From a checkpoint of a small mixture-of-experts model trained on Wikipedia: 12 layers, 144 GELU neurons an expert.
Below are experts of layer 3 (counted from 0) of a mixture-of-experts language model. Rows are named router (the router's row for the expert), up (a neuron's input weights, with its number), down (a neuron's output weights, with its number) and show model dimensions 0-191. Each number is 128 + 32 x the weight over its row's rms, rounded and kept within 0 to 255. Numbers have three digits each.
Before each expert's rows: a language model's description of what the expert responds to. This comes from a sample of Wikipedia text that the model never trained on.

# expert 6
It responds to: Word-ending fragments
router:131155177110141091148134194092131116108132163177123117106091093096147121131165151109089161163114131147134151102089097164144144106113141136151096120140084077107045099138131164108172116123151115096118091093185133112083126118087128103108150191077117184094172205113131177105075093071170159141102113108140131114125132114131102160131163077184165125069141118136044090152145094180087089147130144145160166183138129096052096123104184144073154077149173144154148105126114166138163063123102165219086108106094122104129152166093136085133090139151117130144095178131137123142172113162120093141
up0:118078118130209073125096124100174131110133151117150116184153140093180112143124164123153122155111075122191135177134147151096165127055166106144086132136093144131152082166073114115089069131167161094159192124133128140082113154117091097103135091116110118104126116166203126180083096093118143102150129120144161105149111161082155128168098129114104113170076144100097168121138057137127162154133127148188158152121118096163143119120113097080061150146195171141123092150185186204133077111133174178086186090081151131119089124121153114139132140108165074124058132142110139155113124116143187131
down0:092122168156135119095136171111135134100147123128109108171138103127090153134161112125198095082114099141121157135159092056139114114180166188162122068164124103128085192069095141108197150168113093154063134124118151085133150154175173126128094098098071136086114147108122104125138076138098161123125153104129136095081089160116135140112134133103153066115138150108149137112132127175108207141042163122177114139160134165094142148186180150146076076094123108104096133101163133204213152060111138123091114131156177139148153158119126113143042183116144078140157141174134115122157106107108107120
up1:180174179143093168179099153085116188096166162139098160158134148164150100165136125108132193175160128133147106136073119158111127122176130151110147150058091085053126160130117122136122090056152129114118144116173198099114130121119192121108189110127091211147115145135123097148113111105134085171121091120103167134152148098109099068118125135169110096126130153117077122107086099116097147120152086130138116187184151148165122102138108074150125144096112129136071102069074149156144047137097144121090124090150164148152115070092118093139105139099124095061156137098113150151166166130222140131
down1:114174102103189073150169082133117119161144129093194130082116131125095174160078178086086169118180129166081166084100111106102131112113159145116112134165126135170162147171158117080154097154091117064110128112078059129146098110154111177071150173088112190103132123122223133138146113093090117104175103135120180064146148103193165120110150177099162144116173112115189108112134153142075094126106111081093136081154131148119164148128125157144143094157109134098128141104115102156126084131119139079156176120110178122133085190144081125111162142063149116101087104115166111127168125136181103175
up2:136155126075140134176092067160126122157098137139085089058118171168149132108147157110141110157157171098076115115147124130165174126119208147144101162090119134142154116093095167118144114121133154078084100146129114140098149142190157176074130140106164105159127065102130158183100140083192125168114078101115102112122097107114083065117112120135116088145136046119100133079146185100099167128129137100141131131108170097089148125240180118077099061135128148125147122165154089179075084180079159128082122100158150126158174149100129143162143168127152116138146119135112173119165096123198113107
down2:069109113160125092181116130167102151132142063144080107092142096172052109175142117096108177121157153176094095152118150099192153150100182136129170086135114134133146051076088145111141136133144125168092156076109144118133134086070185063135095145133150122117185114193133127128098114157095068134157104164115102122177171148083132142191185152137072146145143119151153196200145125095172173081143126097143149156105127105128071185127120144133113170119107136136123024146169154116099120153122119161153126113169108197119081139152132127143110107141092126102131081125091129088124114097106111119
up3:181141138112181134101119199127114077091183127117157210110183110130142067139107178157133133122162126142112122105101119065162147080121125134048084134099159130159156171161094152120088095107149095131173122139137144082096156106164135073150089153112113154159135134182052088051113116101106215121111110113107086112084146117141135149154139132012132126200109125148101113092114161118133163147110138128162062167171141076133153086153146133125113134125169140128130119105144097108136134140088121130101139136097110057111156114121183130110169177162126103167083165125113132136154157182089164142
down3:126122143073134118134170128135093129128098144143133124121088154159147153139066146121108142096116090068116166140127174144153118132093123186111125104135122126088152144206074165138167149059106134226175137053067098112156134158146089102194134076133098083120113105121122195101133174126139124130150139115154135182105139123130082112151120120204195111086107123122161084127104155132090167069146159153121115092159142185116085142058098154166180149100076131141111119148129148127141093152145230113153076121153164104107128156083161111146125134123136121104152132083058103130166139112161130060
up4:095123150173166096138104135090098128177131173105113107104118157124177160131087171139102123084108104131138152133114159149172144174142132138067111084102128113148110128108126136069129108130138129146041146083171150203150098115103086127156151104140131177119079225127111176126113146120123093088132147074222107063118118205127116100118133131163115139138115195119097118097128113092085163118144118174075116173109144085093178114070166130083104133078101165150160142097160103147166150181111187208106102169083152116103150137126174078119106124141152099137099192109124119080156130146125102146
down4:140138104156148154129162108106101146108137120193157174155091146163103124130130189106183172060144115139112184120116122119110178105172134075146169170177196102129126102201164166151130084086119114063101126181125092172121108118175155162097127133173103082038118136170094140141137108129089121181144123083154091131115149151099109124057133108148121103140120163137091153109131138112082131087146112193131157103150127121083191085101155203147132116102135135115119166100121121150153027122108205135104080102122084094148106150106153169157137100087132103100134117110156075153076102154116122101

# expert 5
It responds to: Mid-word suffix pieces
router:133121082109109121146073126125153120125159138155102139118086132085146074143133082057125100121107086135124142157106116149168106123116184115147108154131129063095107121114097165162143138147129141112150133103161101140153076141064117091063118145153171187165188183128134132148065082148175139142129123084157123074111166126114092176200121126078186120064132106174081115135093128153092099157168163120143138133180118138152142108109122093096146158142149182083148159113103154160159128130046124201113113133061135149196107144098124102096176142130122157119058158082107198172181163147160086118
up0:096146165098082105123099143117083129107140161087197204116112094109102135148148100142171097117182140073112121080133115135128124106068143120112081145111175134121118147128166132120157122131144163127113172085149089136118126045136168123165145144120173140134196096173112136092060157158142182100060102127090160122124106183178131140125097124121130113084116123164109123112183096121199179153141104185079177101147083157067126072099124158120104139144128152106131168142080127123158081151116151134084105138080067134134132153138131166120144092067129068158161119175111216185150108139080161095
down0:112124161113132116137124077085146135111135178140125143096143103120125103183137150151080088073156117122121151093151220126119109100111119069157125140099162141108088105085094094084143102129116122151156110006107141133171082126144098140154092119100128160146149121172098115108143149134209114089153106179067132178109122170141159080120159150162121186115073163187087057130127090156157136154142159135129130082162145146084128167083106075066081132148139095146146130142129159137109111153158104135159131152173171197081070152137109113115199164111092161148114179175090112134127097134177145109
up1:099103110098101119133118120084130155161167084108143131151118101142123057162216151127174112117106124133210120161145107145088182145139119086133110097111155058139148116129143128124119131061161101182098082043133123142153117112109109089091157170154136153148185146228139115127054116119154166136107150107146078120159186186129131120155120161080194133118114125136136080093132093150074198130183132182210120125131086123140128122102090107132088161145159118124129158111089109154224094123096146114109094124067140076110084122136127118160123109111145128175136079146124123137136128181118135137
down1:141123144095089104111098145126123175081195131111117132149166110139130156136136134109102149136113102174163089108100107120096124116132176093181138120116051177082105110185097095110064116139068146120131160150109115133087079131174061088103130125176136108136131115048148159188146142169095152095145150186156144093135174114066185142113211178117133070117097145128125110111127140136176151117095182137141140146105102154094028135131144093090220107116138119103169125163128131132099145143167157155151151136172127098174138138116111145083087111097128139167114101131119094076137148206111116194
up2:127086144160125129111121184112140124146101130148110094074121124179068207122099149144119134133121111038121173142110113136143129159135031140137157138120186145086134171220121149103135124154097183068160090119159145126117127123074190104138135073150144205119135126125082141114107123094048135117101104102122126113093056192164121141182150125109117109075151093143147140131078187134125198074133133108123122131146131158104114148125159057145111115199119111102163147119074111103091125137144106143146095134140179175166117131137200080149173102127169112131129135197148137146129105099129106120
down2:171116164145158144135082198132148115124009140123097067107114142132149128164131200149185132176156125084134109119106122143089080100174119115077127112099111142085166131129133106160091121138119077097078144181210128139102128134132084141153146077117093112167103128105161141139153165069097135156140211143171170120119091153117114123085113154121093115121146100155142089159135093115101118100102138147098092102110040151149164124174191158137140148057168145107165154132141143114150148106125172103123107214155146071094130136090165145091087106118168121099104109149160125117176096173120184135
up3:120155121063113148122137121116067109120189120097118136130178063076128145141134086187164141139170144124141103079117142095132148210079149141092147167126129072136131107120138118165172068075152118105114095174134129174106164079126107139141164098103117109147101077150161161100108146153255151106109154112152145171099160176115098099126082107144145124109075161124132074083139144153104087171142099139106174118149065126128098105138118131106116090138179148105163164200157139150158111119106124107132156091163118158168147121084168191157112086089131059108116107175096159161150098114086182125
down3:119124101139125127148159174101126172103141126114101128121164142215188052120131071123108169143171110116143148110124121170108158119148110115163134095119095155107064122091068056133168069148123056117147115095099118177109141186091139151186145144150140072114133114107124148140170122054143117072076128109134130142164136163081131128212124096075136137172145145180126088134099138150099167099137114180080077116126148160121136119150141143068152129036087186168129122153147129112136120144111117148130126103140131167106141110204082146142096150185073124197114125177121128122121113067144165107
up4:139146148092049100127108119127114080116144158139102055108098100118161158143111119090088167123131161106091140149081140147108097177139073133144082189136063156126121063115147118113149090085149113036129083126146119158149161130153166163142137133155143118181092115210217126176206143133150125112121107141115137094068098155152070121135115194161122137123117126153151184094158161134163144114118106189138073132151169094110068145122145140087080183219137138162143170135119160119133118138088141134108092101169094172151141115100129101099135134121128126098108167125051135134173162153130115118
down4:134132098206095171113154146130122127176097115090108133104174158093140068106197112150118126134142150114146148121107088146074073126140167120081211077151145116065159152129151044080109132125092118114143122091232088142134179094094143116128168058117100102109145078146135143100166155093165098150104089133138166124110132118192115104132109158164097157123096099150118147131147174138117088179129171163180137113088127136152099158113170135109126104121113128080134125106111141128090080139109148146159108169121119075111154165132125130171154200170105089107157128140155103085089194080134211159

# expert 26
It responds to: Sentence-ending pieces
router:155118065147158121110152159114120064093159152162127143087106095116130104160145117103118147166126137050077145149138122143123124099136153153145120171168071121105147113136147165154135127133142135090126091142143148147106083144105070177117137083095175128189170226113121155114091103100141132124131156071165095094082110145145137171180173113109150058064109097166095057127094093186103117143165171084163099147137097102137122080099153092117096101141210199068196138114064139106166128083080120119086146133127148113170134118093109103154181141117133117145124134129130104117170122178136141195
up0:146110156078025147151096115114139119135161123141125157154096084144119129136172124119157154148120176125184141124100129150091137146130142147066211163147105107098147080217132111167138080057152198113113045150132095105119123090151146086134144127137112153072095118162147126137115096111148172140147133101146121188134066121114142169170127211127149131101060140127139143133109161122161128114091153148162165061121071118143182126127193143125067214120148150126084097106114151172131103137067120112069150127136136129109132110160110101151114070108131079084134160163100093138162120137163149107
down0:117102150092108127141092140160095120103144145095125124143138119132106131193118106088064137091115079085202110180132140026163173095166120157138137116176101117107071130176099167110143166156127068126109163104115112175098128181103125164130165158124128140130143107115162111097143094123157138073103175137124165127097122066142092144175193120141143140140108172136100155133150102104108148149086114121146137161114172164014151168111118115147130053162085163191127117110065115127067144169188095149141131118135105189108111148103105130088148069126101207143184104106108129170128142129167122113
up1:174113164116196153199116121110170153120119098185120119130088101099161135155035105072139135151132120134177142139122151157084120129098089073090084110093165091104126161140123153115160070132124176152139197137175140106042142147059156074113124135100134129033094128193089133128086072146145137104114080082093146130139167111092149144104126142122140159076133147095121132144104163132199113102105123075120102130168097166123174103134180133106204146112095157129125118122138149108122126139109171155179143112151097057149125120105159133105168089197145134116160150104122151138172107097165170116
down1:129124131123132081113155122134073135163094196068086131156153133126149150149147150086157096164129156055150178103147209081122164113118122100114146112147098131100138146080135118114167143133121123135098126122137070159111146158163147155165150134180086132139099089142184139116112086162207104073151205092149099120080105124171140139119157147142086185148130174170089110123117183091177155115149115140178132156161060067120117099087124130093102132122139118115180132134144102077121192121132095149078080083132147122119125127144064142105132113064102100060188185108144070157129168137176092104
up2:124106144115145131197117120116151135128078178095153095106155167124135105142095116110142033062115079108086172143078135196111173115137111138179094165120161128105104109137099185191143110149127101104155147125138087177140146122070148147147200096120134138196146136117115100114132115158142161125072143211200103133109039160141131099184112122098133125107165147202075155125166099090136162119072121139159198132142167114132127133103139099083102118131119180122135091167116111137093077136115143169100042118101154113179158146100172132176122149115133080105085143160133130119122152131154091125
down2:138081083106125117101175149118100104064101160128146127146122115134132133052083173103175106113171143155165167151104094175135146143117127125184131177129130121147187089118095114114144080149118181134169102123131083167144095102099101164117176170185100136140159166167168133131067125118153162107086084146109076071221111155084139110091139197175156095137165197174109138128092138097157181125088121091165088091107105119081118131114134131073132098118134151169132100097086168148122113139126151105158126130116131075100171157153144229118100141070140082102156070170129118125135124096155100113
up3:115104143093117062118139175132098071163129163172088150139116084094160188155181153107125089100093138150118111043171107129107131102138138139048156155196118118205114093118114067136125145104079134109172145148120149133179096094095164128139136100171152134103193060120143136169094132112107117186023131108103145120149124160181114111097115104133107101166134140172127145104100097102101147159154219112110104165179138186130060100132114103191114089159147099135146115092097150094152138140116103149138126121114137142107127136108105103115140144147154170103128132167216167150139078109146116083
down3:130149170169116178135156135146113180124094132118141116123107121100113096142196132067079158141094135157148113145143185134102123121122085166098147133101122140141129171162102135186163158092146081104125148149103097106082150121209142084142143164168125138091139117098116176131092153103079153174162136080132151121075140070143170150082100119084140088131064089100103183066116113094146172062105154124119092152092090135159122122117146089120124144112172122129139140129026146161147152096066189071094160144084189069118155168191151149165143116126095137092152190156081132127091145162117138165
up4:134109180161119145147103142116159073227109090114026069162155156177077163142088197135169142116184141117127136116149076149130138112134082159175130122144142127125117112124042094191162141126134148060127135103152101146089121166080156165061107117131111129092151125122101175151090103095141127119092104164164148069128062101166115128143136120124180137138093125225077100151132100177137114179139099092154092101152085089107172107099128120132124152212198132161116120138076111122125114134116080145127141115127129180176125123154120093153142150136135155116179118117123119144129123125162087116
down4:099170092134140145145104147107169129100184106101084131158112106105192159121134125170108131070117137108145114135171102083124158138185095107130152109145202112144106114143081129152151110160151132100167095059133121078121107163156113173116138159121076123094171153070076165112172152128125135151141152136139091136170142103135189184101184089125141127113099112160105097093129104134144115136096182094115141166164124060050118102108216102118182111148164136139184091060075124127155085123178095137131138082087136125139139110128079101119148182090143074098183125166120071159124101121151207084